config.yaml
num_hidden_layers: 12
hidden_size: 192
n_experts: 64
experts_per_token: 2
d_expert: 112
d_shared_expert: 0
hidden_act: "squared_reglu"
moe_layers: [1, 3, 5, 7, 9, 11]
router_score: "sigmoid"
normalize_top_k: true
routed_scale: 1.5
balance_loss: 0.000173
balance_bias: true
router_noise: 0.1
router_bias: true
init_std_router: 0.00649
lr_router: 0.0013
num_attention_heads: 9
num_key_value_heads: 3
head_dim: 32
vocab_size: 8192
norm: "rmsnorm"
norm_place: "pre"
norm_eps: 1e-05
positions: "rope"
rope_theta: 1000000.0
rope_fraction: 1.0
qk_norm: true
attn_scale: 0.177
tie_word_embeddings: false
parallel_block: false
init: "normal"
init_std_qkv: 0.023
init_std_o: 0.0
init_std_up: 0.023
init_std_down: 0.0
optimizer: "soap_variant"
learning_rate: 0.00521
lr_mult_o: 1.26
beta1: 0.95
beta2: 0.95
lr_head: 0.009
warmup_steps: 74
schedule: "wsd"
decay_fraction: 0.731
decay_shape: "linear"
final_lr_fraction: 0.0
batch_tokens: 32768
max_seq_len: 512
doc_mask: true
train_tokens: 289000000
max_steps: 8820
dataset: "wikipedia_en"
Below are experts of layer 3 (counted from 0) of a mixture-of-experts language model. Rows are named router (the router's row for the expert), down (a neuron's output weights, with its number) and show model dimensions 48-95. Each number is 128 + 24 x the weight over its row's rms, rounded and kept within 0 to 255.
Before each expert's rows: "raises" lists some tokens whose logits its average output raises strongly, later layers aside. This comes from a sample of Wikipedia text that the model never trained on.

# expert 20
raises: " the", " a", " his", " this", " an", " S"
router [131 138  95  92 147 129 151 110 135 122 125 112  85 105 155  91 136 107 118 144 136 167 156  92 113 134 102 139 137 144 138 112 127  86 168  88 146 117 149  98 177 144 153  93 131 156 125 122]
down0 [117 164 109 115 133 126 143 119 111 101  78 107 163  93 152 102 123 143 143 121 137 136 145 103 117 125 160 134 124 124 101 112 134 124 113 113 111 115 156 126 142 137 141 109 130 132 104 127]
down1 [140 119 125 161 123 116 125 136 145  95 118 189 153 105 143 156 110 154 111 122  96 150 142 147 125 140 144 144 124 144 105 110 162 125  96 128 163  97 130 153 141  97 110 134 130 138 100 114]
down2 [131 100 156 131 154 131 130 146  84 134 119 123 161 103 137 114 102 146 113 106 105 123 136 115 139 133 126 128 122 136 102 140 158 115  86  76 136 147 148 104 122 128 143 129 118 155 135 146]
down3 [148  55 154 152 111 115 100 138 109 147 108 120 143 149 160 102 154 119  98 110 136 134 120  88 128 118 164 110 111  96 115 110 148 142 110 148  84 167  84 137 129 162 129 141 138 115 106 115]
down4 [126 114 114 131 105  99 109  99 107 146 127 183 123 149 135 101  55 124 198 147 136 158 153  96  97 166 104 152 141 131 130 161 102 146 132 120 152 122 165 139 111 177 157 136 111  84 121 158]
down5 [104 132  97 145 169 149 117  90 136 144 139 128 109 121 141 129 136 145 127 121 132 120 141 120 125 125 125  85 124  80 111 118 143 172 148 135 121 136 132 150 161 110 145 188 131 135 141 138]
down6 [124 127 141 147 135 125 105 104 117 106  94 127 117 126 129  83 149 179 125 113 109 154 108 135 116 135 160  80 113 101  93 127 141  78 152 163 125  94 123 102 136 132  99 118 130 138 114  99]
down7 [101 102 163  80 115 114 151 129 161 191 125 113 135 153 139 141 145 165 101 129 118 125 149 107 144  97 178 115 160 168 132 150  97 124 128 145 129 179 115  94  94  80 126  96 118 145 163  99]
down8 [100 111 124 122  52 128 110  81 151 104 139 141 154  79 134 172 132 159 156 129 109 151 117 129 103 124 116 106 109  89 178  99 128 164 152 179 132 143 135 160 169  92 137 173 148 146 160  98]
down9 [101 116 125  63 142 138 118 130  95  96 119 105 129 161 145 141  86 134 104 141 124 151 132 108  95 141  84 106 126 128 109 124 116 135 133 138 101 123 124  93 150 115 140 102  89 148 129 117]
down10 [151 166 145 124 131 129 134 140  87 130  85 160 114 158 114 139  95  77 151 111 126 142 139 123 155  96 130 131 164 122 113 155 136 141 104 119 124 109 132 136 123 142 142 141 118 134  87 115]
down11 [130  97 165 142 148 135 140 159 124 166 105 137 143 114 114 135  48 115 148 143 165 188 144 139 111 121 114 143 128 105 154 128 144 145 148 119 144 119 138 146 151 116 118 108 141 107 114 150]
down12 [128  97 154 135 138 113 113 126 133 129 136 166 127 141 148 145  94 126 102 114 126 116 117 167 165  95 131 169 105  85 124 161 126 150 135 145  87 103 135 146 143 119 105 113 128 180 106 109]
down13 [139 124 141 147 161 166 139 157 152 105 157 141 122 129 133 139 106 159 126 119 126 124 150 124 124 143 139 152 131 116 105 130 135  89 147 100  88 114 119 150 104 110 166  94 140 115 135  98]
down14 [129  90 156 161 104 129 127 122 140 136 114 124 116 106  90 164 109 155 117 139  93 121 126 140 119 126 121 136 111 146 122  96 137 128 118 135  78 148 139  89 127 130 168  87 162 135 156 141]
down15 [159 108 113 143 112 142 120 143  93 118 150 128 133 134 152 115 149  71 126 101 121 176 132 136 154  93 145 166 172 111 137 131 115 177 155  98 117 151 116 124 143 139 123 113 159 136 130 110]
down16 [102 112 133  78 110 162 139 161 139 102 143 150  80  86 110 150 159 115 156 139 150  69 115 157 130 132 117  91 119 116 146 175 130 129 148 161 126 115 156 116 103 104 118 132 115 146  95 113]
down17 [139 121 121 102 145 130 108 121 143  95 139 121 170 147 161 115 146 144 122 123 117 128 107 118 154 136 122 108 103 116 121  96 137 126 142 127 161 142 169 142 153 132 139 162 136 158 118 145]
down18 [134 105 140 113 144 135 116 105 139 151 146 128  86 132 118 125 103 119  89 189 159  99 178  77 116 104 139 156 110 114 118  96 135 130  97 144 127 137 121 135 118 168  97 110 149 152 113 145]
down19 [115 134  87 139  94 124 157 171 187 119 113 207 130 112 130 117 115 103 170 128 154 124 138  98 119  93 138 146 141 114 153 118 147 113 152 149 132 144  68 144 109 152 116 142 118 129  66 111]
down20 [142 101 147 110 119 131 124 134 136 119 102  55 133 120 132 122 145 151 128 158 128 107 146  92 147 109  99  88 130  65  79 160  77  79 123  85 149 123 152 115 154 136 121  96 134 122 165 123]
down21 [119 140 151 132 155 112 137 109  82  82  94 133 108 176 144 137 102 135 129 127 106 125 111  73 119 113 145 144 130 142 137 159 154 129 132 129  97 144 154 107 145  81 119 146 140 158  96 101]
down22 [169  86  83 130 159  78 170 126 120 103 109 104 117  92 139 130 139 142 135  91 131 135 117 128 108 113 117 121  82 116 111 156 137 153  89 144 108 141 101 162 104 123 108 124 177 103 114 118]
down23 [198 165  94  96  99 141 144  84 158 119 112 172 127 166 140 104 108 132 106 122 153 118 110 127  81 103 161 128 136 117 154 132 166 171 118 116 123 107 134 171 130 164 155 126 130 123  82 129]
down24 [136 174 117 108 145 156 155 114 118 150 114 121 135 114 170 117 114 144 107 134 120 135 124 126 145 129 134  80 105 142 127 131 140 141 129 142 134 110 141 109 127 132 126 117 174 106  96 174]
down25 [113 122 103 103 141 143 135 150 153 111 147 154  96 163 111 118 118  80 134 136  82 184 132 107 136 114 113 130 136 126 129 146 131 117 152 106 172 134 140 140 151 110 148 166 111 116 121 171]
down26 [143 136 135 118 111 152 145 101 136 171 126 121 110 102 166 122 110 115 153 132 143 125 113 115 108 134 121 130 157  86 177  95 138 129 119 149  99 162 126 134  99 146 126 117 103 114 140 129]
down27 [136 156 128 141  92 123 116 126 124 137  85 149 159 137 119 126 184 141 131 135 111 118 129 146 100  81  94  77  99  91 108 133 120 119 135 107 100 144 115 126 156 146 154 106 163 113 132 143]
down28 [128 139 132 130 122 134 121 150  85 154 154  99 179 109 122 138 153 123 113 171  99 109 168 129 131 120 111  52 108 146  87  87 137 104 120 176 143  93 134 147 130 123 137 150 135 132 142 131]
down29 [132  96 141  95 157 137 121 140 160 124 160 121 132 123 145  89 156 131 132 144 139 174 154  91  99  96 126  96 158 153 132 108 146 102 143 138 107 134 117 138 184 152 128 123 131 118 101 134]
down30 [115 122 135 131 107 133 129 135  93 141  90 124 129 104 111 181 135 146 154 132 127 157 149 126 171 116 128 141 104 152 104 132  99  93 189 107 143 118  95 135 142 145 148  92 104 146  64 135]
down31 [129 149 131 121 138  93 111 126 121  93  76 144 104 136  98 169 158 131 174 137 160 127 164 125 152 152 177 145 116  96 140 132 114 112 116 116 109 155 130 131 135 136 149 118 142  98  92 157]
down32 [168  51 115 142 138 124 145 115 114  79 108 174 141 133 100 134 121 125 139 114 135 105 122 112 166 142 126 106 128 109 179 138 131 168 102 130 144 144 135 121 147  89  87 123  77 116 160 151]
down33 [ 97 143 158 131 150 109 134 130 107 162 148 140 111  99 129 104 107  96 115 119 139 161  92 127 161 149 168 185 150 163  98 100 153 117 138 140 128 167  92 158 114  99 122 145 126 114 170 124]
down34 [ 83 162 126 136 115 131  95 118 154 120 135 125 128 125 172 159 141 157 141  87 136 119 146 120 123 125 173 134 116 161 139 134 163  76  98 161 129 108  92 128 112 124 129 143  95 104 129 122]
down35 [169 102  98 107 117 111 158 115 132 129  96 139 114 144 158 111 142 105 125  92 127  82 101 146 199 154  84 139 138 137 105 132 123 138 100  96 134 112 163 120 148 141 135 140 119 126 122 102]
down36 [129 122 162 101 129  82 144 118 112 108 193 162 108 119 134 134 118 180 171 148 137 122 160 147 131 129 145  80 147 105 115 119 155 100 146 117 152 172 127  96 123 150 168 142  97 171 115 122]
down37 [124 142 133 162 119 106 129 103 130 112 148 148 138 132 118 120 123 103 139 162 110  98 133 110 165  94 159 135 117 137 144  98 141  75 131 150 102 109 124  75 177 137  89 131 134 119 167 115]
down38 [ 84 173 125 127 103 130 149 133 118 113 134 118 126 117 125 110 133 134 116 127 144 138  95 116  96 127  96 107 140 144 120 105 117 133 110  93 133 133 140 105 153  96 151 127 110 131  68 110]
down39 [163 150 168 149 100 113 141 149  96 104 156 167 134  93 144 128  93 131 126  63 141  98 153 175 110 162 135 113 113 113 107 126 161 107 159 116 153 138 149  94 128 118 131 141 141  99 151 157]
down40 [155 158  95 139  85 157 104 135 149 144 122 150 142 130 117 124 127 102 130 177 140 139 139 139 120 116 123  92  89 128 129 134 134 151 124 140 106 179 110 118 118 113 129 179 121 106 177 103]
down41 [163 119 120 144 152 166 157 126 141 132 155 117 154 120 104 105 120 194 114 131 164  87 151 110 135 121 132  92 158 152  99 138 131  97  47 149 168 149 153 107 161 105  97 162 109 144 139 123]
down42 [123 139  91  82 165 156 109 169 131 120 104 101 137 146 124 114 115 110 115 149 104 118 121 141 163 105 102 112 121  95 144 161 141 127  77 116 137 131 120 126 128 178 166 154 102 136 131 140]
down43 [136 142 121 103 130 154 123 144 120 128  67 149  96 172 140  82  83 110 140 133  69 192 127 122  97 162 141 113 117 135 143 146 117 109 132 137  95 114 116 163 158 104 152 163 120 133 117 146]
down44 [151 114 145 155 112 130 139 130 123 144 130 151  94 130 117 185 175  58 139 122  81 131 135 145 180 144 162 146 136 115 160 138 109  98  96 136 112 123 154 130 109 135 136 133 112 129 128 141]
down45 [118 138 128 126 142 113 121 120 104 148 122  91 137 183 109 109 138 178 115 111 153 139 128  78 166 119 155 110 115 142 134 125  72 133 140 126 120 139 170 123 119 121 105 107 101 188 118 140]
down46 [132 148  79 102 110 152 150 117 119  65  88 160 143  89 139 145 104 129 115 132 148 114 114 108 117 101  97 177 114  93 133 127 158 148 128 124 151  99 107 115 148 164  95 109 150 135 109  96]
down47 [122 155 140 105 129  99 128 106 151 140 121 155  81 147 117 128 158 138 147 157 118 129  93 140  69 145 135 137 120 146 113 153 115 114 101 123 140  96 147 156 146 122 142 179 131 123 158 149]
down48 [111 127 100 137  86 142 131 127 108 113 120 143 136  69 128 115  86 130 155 135 112 104  89 112 165 145 153 159 172 141 146  99 108  93 148 147 110 149 109  96 123 123 149 147 134 127 112 104]
down49 [164 163 104 168 126 102 114 113 141  99 103 150  81  63 127 124 156 141 121 132 109 146 135 127 107 129  84 113 120 110 130 100 110 149  96 114 144 127 117 160 170 187 111 140 114 125  84 126]
down50 [126 179 115 119 159  96 158 118 116 123 117 152 140 125 157 136 126 166 160 124 144 134 116 131 100  82 138 149 132 126 110 113 141 102 147 142 111 124 112  82  98 106 120  70 144 118  91 128]
down51 [135 136 148 139 105 111 147 151  88 173 134 100 121 154 124 122 102  96 142 127 134 136 108 129 122 115 136 142 129 121 134  62 126 153 121 122 109 123 129 131 133  86 110 148 114  81 127 125]
down52 [131 118 118 106 137 117 147 116 122 127 178 137 121  91 116 120 115  78  85 155 128 144 183 157 105 136 155 126  95 138 121 136  62 100 146 123 145 149  92 132 155 105 151 101 137 138 125 117]
down53 [ 98 134 108 150 120 147 102  93 169  91 144 120 128 138 154 135 171 117 185 121 115 166 128 122 162 125 105 140 142 115 157  77 146 112 141 190 104 138 155  86 102 106 134  91 106 136 154 145]
down54 [128 190 142 100  83 135 122 108  94 153 140  66 131 138 132  86 127 134 112 115 117 129 154 111 117 117  93 130 162 135 125 148 115 142 117 114 133 151 122 137 121 122 126 143 169 146 156 115]
down55 [110 178 131 146 130 125 130  91 143 122 137 141 120  82  85 136  99 166 146 113 125 162 103 133 121  86 138 118  91 142 122 147 103 139 111 121 132  92 123 176 154 144 127 172 132 144  93 137]
down56 [165 115 145 115 143 115 130 114 100 128 107 126 154 112 161  99 117 111 118 140 120 143 119 153 158 160 162 126 135 116  56 107 146 107 152 112 140 119 100 127 114 111 127 132 107 101 125 123]
down57 [113 125 114 129 147 113 114 130 137 174 146 113 149 133 110 146 148  97 144 103  92 162 102 125 121  97 137 155 157  96 168 124 124 136 150 148 102 162 109 126 144 107  94 145 165 122 129 111]
down58 [181 146 143 139 166 136 137 147 160  83 156 137  96 155 121 138 119 116 156 128  97 133 155 176 121 147 165 115 138 159 174 149 170 165  90 132 159 141 112 151 141 122 118 121 164 183 144 131]
down59 [130  99 116 146 115 114 109 121 112 139 104 127 115  88 133 140 111 181 134 143 127 119  90 101 126  72 137  97 133 145 155  99 130 126 177 153  99 138  81  87 158 131  95  82 126 110 121 153]
down60 [133 135 131 122 129 117 148 122 122 121 118 112 148 121 102 111 126  91 127 142 160 146 105 133 105 117  91  88 112  65 121 104 102 117 166 130  96 186  95 167 110 137 153  82 115 125 130  96]
down61 [126 110 123 132 147 178 143 167 133 122 111  55 160 128 138 128 134 101 142 145 129 148 142 164 102 145 125 151  95 155 111 119 106 107 104 110  95 150 104 118 160  97 148  92 132 174 101  92]
down62 [120 150 150 132 130 162 184 150 128  98 137 129 130 128 119 119  93 123 121 134 126 131 164 129 104 151  79 145 137 139 134 111 107 144 127 174  79 110 131 148 151  75 119 160 124 151 115 123]
down63 [128  98 138 108 104 134 114 116 102  99 148 111 110  75 161 113  89  93 149 123 113 166  96 164 138 142 165 125 162 113 126 118 124 145  99  78 160 108 166 126 154 169 149 141 122  95 142 126]
down64 [118 120 104 129 145 129 110 124 129 152 125 132  99 117  99 111 119 128 140 140 143 146 168  99 124 128  93 132 148 115 154 127 133 106 141 135 122 116 125 156 135 161 104 151 138 112  68 136]
down65 [ 97 130  77 142 133 126 176 164 130 166 152  80 198 121 110 159 125 124 144 125 145 135 157 107 100  78 135 116 119 127 182 107 164 130 176 105 104 151 132  98 185 112 167 151  75  91 146 106]
down66 [110 123 115 156 138 103 143 133 168  86 147 151 133 126 168 128 126 123 155 109 129 109 121 158 173 143 132 126 109 112 112 115 153 157 152 126 166 167 161 158  74  96 117 134  88 119 143 114]
down67 [ 98  99 129 152 147 125 123 138 126 151 133  90 140 119  69  83 100 129 165 123 159 115 141  40  98 143  91 181 127 139 135  92 153 109 161  88 115 126 120 151 158 149  81 119 103 151 122 120]
down68 [159 119 128  92 147 116 123  84 131 159 164 187 110 128 148 115 129 119 161  99 130 121 116 146 107 110  94 133 115 118  82 135 178 178 121 135 123 152 109 160 145 166 148 141  83  94 115 133]
down69 [146  78 160 121 133  74 131 123 154 124 134 139 117  92 111 142 110 170 123 144  94 134 141  95 152 101 150 112 131 160 144 153 129 153 175 101 116 134 145 112  73 170 133 101 141 121 120 113]
down70 [141 136  65 122 140  92 162 120 112 130 142 120 129  87  97 149 133 135 118 161 128 153 144 107 155 126 120 100 124 137 147 139 107 160 112 142 101 170 120 106 133  88  79 149 156  86 163 177]
down71 [121 126 125 117 141 135 137 169 129 139 139  90 145 104 148 158 151  82 128 111 135 116 125 129  74 181 104 127 156 126 141 102 152 179 116 141 144 141 157 149  93 119 135  48 149 108 148 127]
down72 [146 171  93 104 134 133 108 115  95  91 142 144  88 149 150 111 136  84 148 120 134 127 124 148 107 145 136 151 119 144 120 108 108 116 151 112 158 135 116 112 117 113 134  99 120 104 140 170]
down73 [ 89 130 132  77 142 139 137 158 154 196 100 127 122 117 130 153 118 147 117 153 106 106 145 125 123 133 136 128 135 130 140 124 140 153  96 107  97  66  92 115 158 135 115 160 135 155  91 127]
down74 [171 125 165 171 137 157 140 115 157 137 129  82 103 122 113  76 168 166 121 140 117 123 104 117 138 116 121 115 179 129 156 139  69 119 147  97 147 112  96  92 111 158 110 132 137 152 165 125]
down75 [129 185 102 121 140 184 127 132 118 120 104 122 117 158 155 110 111  95 104 135 132 148 148 183 106 175 140 141 131  99 146 102 117 111  96 143 144  81 148 162 103 114 132 144 116  82 155 138]
down76 [117 101 128 150  96 122 150  98 156 160 143 150  90 102 135 121 142 130 155 149 123 123 104 142 148 131 140 126 146 122 180 140 103 133 140 121 120 154  96 122 115 116 170 151 144  53 145 119]
down77 [108  67 147 150 187 148  96 145 117 144  86 107 112  66 123 143  91 146 110  99 103 157 118  80 129 130 139 139 167 116 135 123 126 132 105 121 123 101 117 120  96 111 127 166 130 149 134 164]
down78 [129 121  98 145 174 155 187 125  97 145  93 178 147 160 161 145 138 106  95 119  80  92 148 132 125 128 167 160 175 113 139 147 168 144  93 141 168 110 127 136 129  86 132 119 102 128 130 162]
down79 [ 80 147 115 118  88 176 143 112 129 180 136 117 111 102 156 102 125 128  99 128 128 125 101 111 135 120 142  88 148 166 144 154 106 128  79 106 144 105 148 138 132  90 147 155 118 144 158 164]
down80 [133 150 129 139 149 125 114 110 136  93 164 118 122  97 124 118 119 107 116 126 110 149 118 145 117 133 126 136 152 160 114 143 133  56 122 121 122 150 118 114  95 159 120 149 156 151 180 130]
down81 [137 166 110 115 101 139 141 107 150 175 140 133 118 133 136  81 105 147 128 118 144 114  75 120 144 145 116 128 102 142  79  87 153 112 143 105 174 140 177 112 144 110 158 143 118 136 142 151]
down82 [124 105 142 124 107 176 102  97 136 108 167  90 127  92 126 119 121 143 133 140 133 108 136 142 117  96 142 117 120 121 174 116 129  99 146 151 111 164 134 138 133 100 132  83 129 118 113 106]
down83 [151 113 121 142 168 148 148 127 133 127 185 160 138 113 154 158 138 109 148 118 153  63 149 153 130 107 132 135 143 135 182 107 140 129  63 144 108 140 125 119 123 143 159 122 144 112 118 146]
down84 [148 112 135 145 164 127 132 121 135 123 148 154 115 142 151 129 137 154 133 122 142 124 107 135 168 123  96 134 130 140 118 124  95 139 128 159  96 158  99 157 153 129 146 132 106  93 113 145]
down85 [181  98 139 165 103 145  96 118 162 127 143 154 127 171 120 138 100 123 141  92 124 117 110 125 139 169 117 117 173 123 119 106 139 115 158 140 144 150 159 157  98 116 125 147  99 102 139 153]
down86 [137  67 130  98 126  88 112 103 156 160 120 166  92 148 136 111 118 127 138 116 153 186 106 126 102 127 141 126 145 100 127  93 128 145 165 106  93 160 110  99 128 103 114  86 158 125 134 121]
down87 [113 152 147 127 142  81 183 144 111 131 103 131 145 105 135 107 124 113 121 108 113 164 106 162 152 123 131 164 131 116 152 118 159 142 169 150 136 113 131 131 140 102 147 146  91 138 142 114]
down88 [130  84 149 165 131 136 143 116 115 108 124 159 121 133 145 110 173 110 118 153  87 127 175 128 139 112 124 149 152 152 131 107 155 134 125 146  86 119 149  99 136 147 119 135 127 163 116  99]
down89 [ 86 110  94 146 131 166 112 104 105 145  86 109 157  94 113 113 124  96  96 129  91 114 139  67 149 112 104  89 133 144 124 147  72 136 147 109 138 149 128 145 111 163 125 101 151 134 129 147]
down90 [131  97 132 162 134 115 125 136 117 165 137  86 151 142  98 130 117 129 119 183 100  40 170 142 143 120 124 145 171 135 163 122 153 162 161 124 108 123  88 156 154 140 108  74 110 104 125 130]
down91 [103 150 103 122  86 132 162 106 164  93 177 125 116 135 136  97 116 127 157 105 124  97 152 124 152 142 110 141 113 127 136 102 125  86 164 117 149 146 138  99 112 124 149 120  76 109  82 146]
down92 [145  82 145  84 133 132 114 121 110  95 121 161 108 116 142 153 130 143 144 147 163 132 102  82 116  95 142  82 124 122 110 167 143 121 129 146 107 110 133  99 153 108 116 131 144 181 155  94]
down93 [ 97 121 163 141 135 100 165 153 158 124 129 113 151 116 166 137 110 126  97 139 102 130 133 100 150 151 112 118 121 141 102 136  84 116 103 144 161 130 123 112 115 169 146 124 126 108 129 158]
down94 [114 135 157 162  86 160 145 123 162 153 165 110 140 141 104  83 139 137 132 127  93 117 145  87 126 121 145 101 123  97  86 110 168 138 123 129 193 127 123 128 128 149  97 139 143 137 139 168]
down95 [131  93 132 105 161 101 154 165 104 109 121 137 122 149 111 131 122 108  73 109  83 142  83 106 117 128 171 130 133 113 115  96 129 111 156 145 133  90 146 132 135  79 157 144 143 174 117 120]
down96 [155 120 122 156 150 103 161 142 169 165 147 130 143 150 115  80 151 164 174 137 142 118 137 144 154 136 125 108 119 131 105 145  73 193 150 145 128 121 129 131  82 136 121 123 137 133 111  86]
down97 [124 131 126 121 160 159 137 143 144  94 153  95 128 153 171 135 128 146 168 141  97 140 137  91 135 128  78 130 107 168 124 161 139 102 119 106 117 156 161 101 161 117 115  96 110 173 127 121]
down98 [119 119 142 113 109 133 132 142  99 143 152 146 138 134  95 145 113 143 150 149 146 111 113 147 117 108  96 151 154 144  98  99 115 138  93 179 106 133 143 142 158 116 143  92 115 122 119 140]
down99 [119 131 102 178 120 150  84 133 115 103 128 124 135  91 113 108 131 134  82 155 138 116 113 121  94 121  86 112 100 156 113 119  84 158 106 123 137 124  88 194 131 144  58 120 146 101 122 132]
down100 [139 123 128 114 106 130 181 139 162 121 137 102 122 109 112 108 121 156 121 137 105 121 115 180 119 167 138  78 149 127 137  95 117 161 145 128 126 130  91 135 105 132 107  86  93 157 142 120]
down101 [128 144  71 131 119 122 145 133 128 174 114 130  88 109 125 130 134 104  99 132 157 145 138 169 122 165 116 146 122 109 137 106 162 120  97  75 157 137 124 125 134 119 118 146  97 110 135 111]
down102 [118 102 118 170 113 164 104 102 111 151 146 135 141 123 131 135 135 124 147 118 137 148 127 174 127 109 148 130 111 114 171 110 134 132 119 132 133 165 128  91 114  97 108 157 144 122 161 110]
down103 [ 99 158 146 142 118 109 138 139 111 121 129 113 122  93 114 160  96 146 126 117 167 122 107 149  84 111 144 127 131 119  90 131  89  99 114 121 147 153 139 125 132 182 135  91 120 160 161 131]
down104 [ 99 166 119 124 151 126 104 137 126 142  94  98 136 159 103  96 143 152 111 148 141 176 120  80  99  92 147 142 153 136 109 114 122 150 201  77 127 146 142 174 101 142 127 129 127 169  83 117]
down105 [110 111 123 164  84 143 115 133 128 146 145 132 109  96 114 129 148 175 133 137 130 114 121 116 116 114 109 124 167 131 173  83 135 153 143  99 139  88 124 142 173 158 106 157 148 131 131 126]
down106 [150 153 161 132 145 124 141 158 132 118 150 117 126  85 178 189 127 154 137 102 112 126 142 106  92 110 142 107 134 125 104 101 151 125  95 165 158 142 169 113 118 147 158 100 138 131 105 136]
down107 [152 128 115 143  87 164 114 119 126 151 107  99 140 155 135  86 105 150 136 146 157  82 129 108 150 104 100 124  98 116 105 135 142 119 104 139 138 123 113 137 124 134  96 133 134 167 128 110]
down108 [168  97 155  99 107 115 115  99 163 130 126 163 125 130 110 123 150 126 129 163 131 153 129 128 112  77 134 128 131 144 101 110 144 157 133 133  78 117 150 142 159 135 111 154 155 118  90 150]
down109 [126 112  99 141 127 151 139 108 162 130 134 116  94  65 165  86 120 108 131 118 115 105 160 125 109 118 137 166 152 118 114 102 145 103 195 163 146 138 114 148 126 177 170 183 105 140 108 144]
down110 [ 89 102 172  90 141 146 161  89 132 103  80 101  87 157 141 130 129 168 102 154 123  85 134 152 128 162  99 113 114 108 104 102 119 126 181 166 150 131  98 164 158 117 172 149 129 163 136 135]
down111 [135 104 115  85 110 133 168 116 126 116  96 114 134 103 149 150 135 132 144 108 119 121 128 104 133 136 133 124 103  90 108 119  95 126 131 119 104 151 154 146  96 135 109 134 130 130 126  86]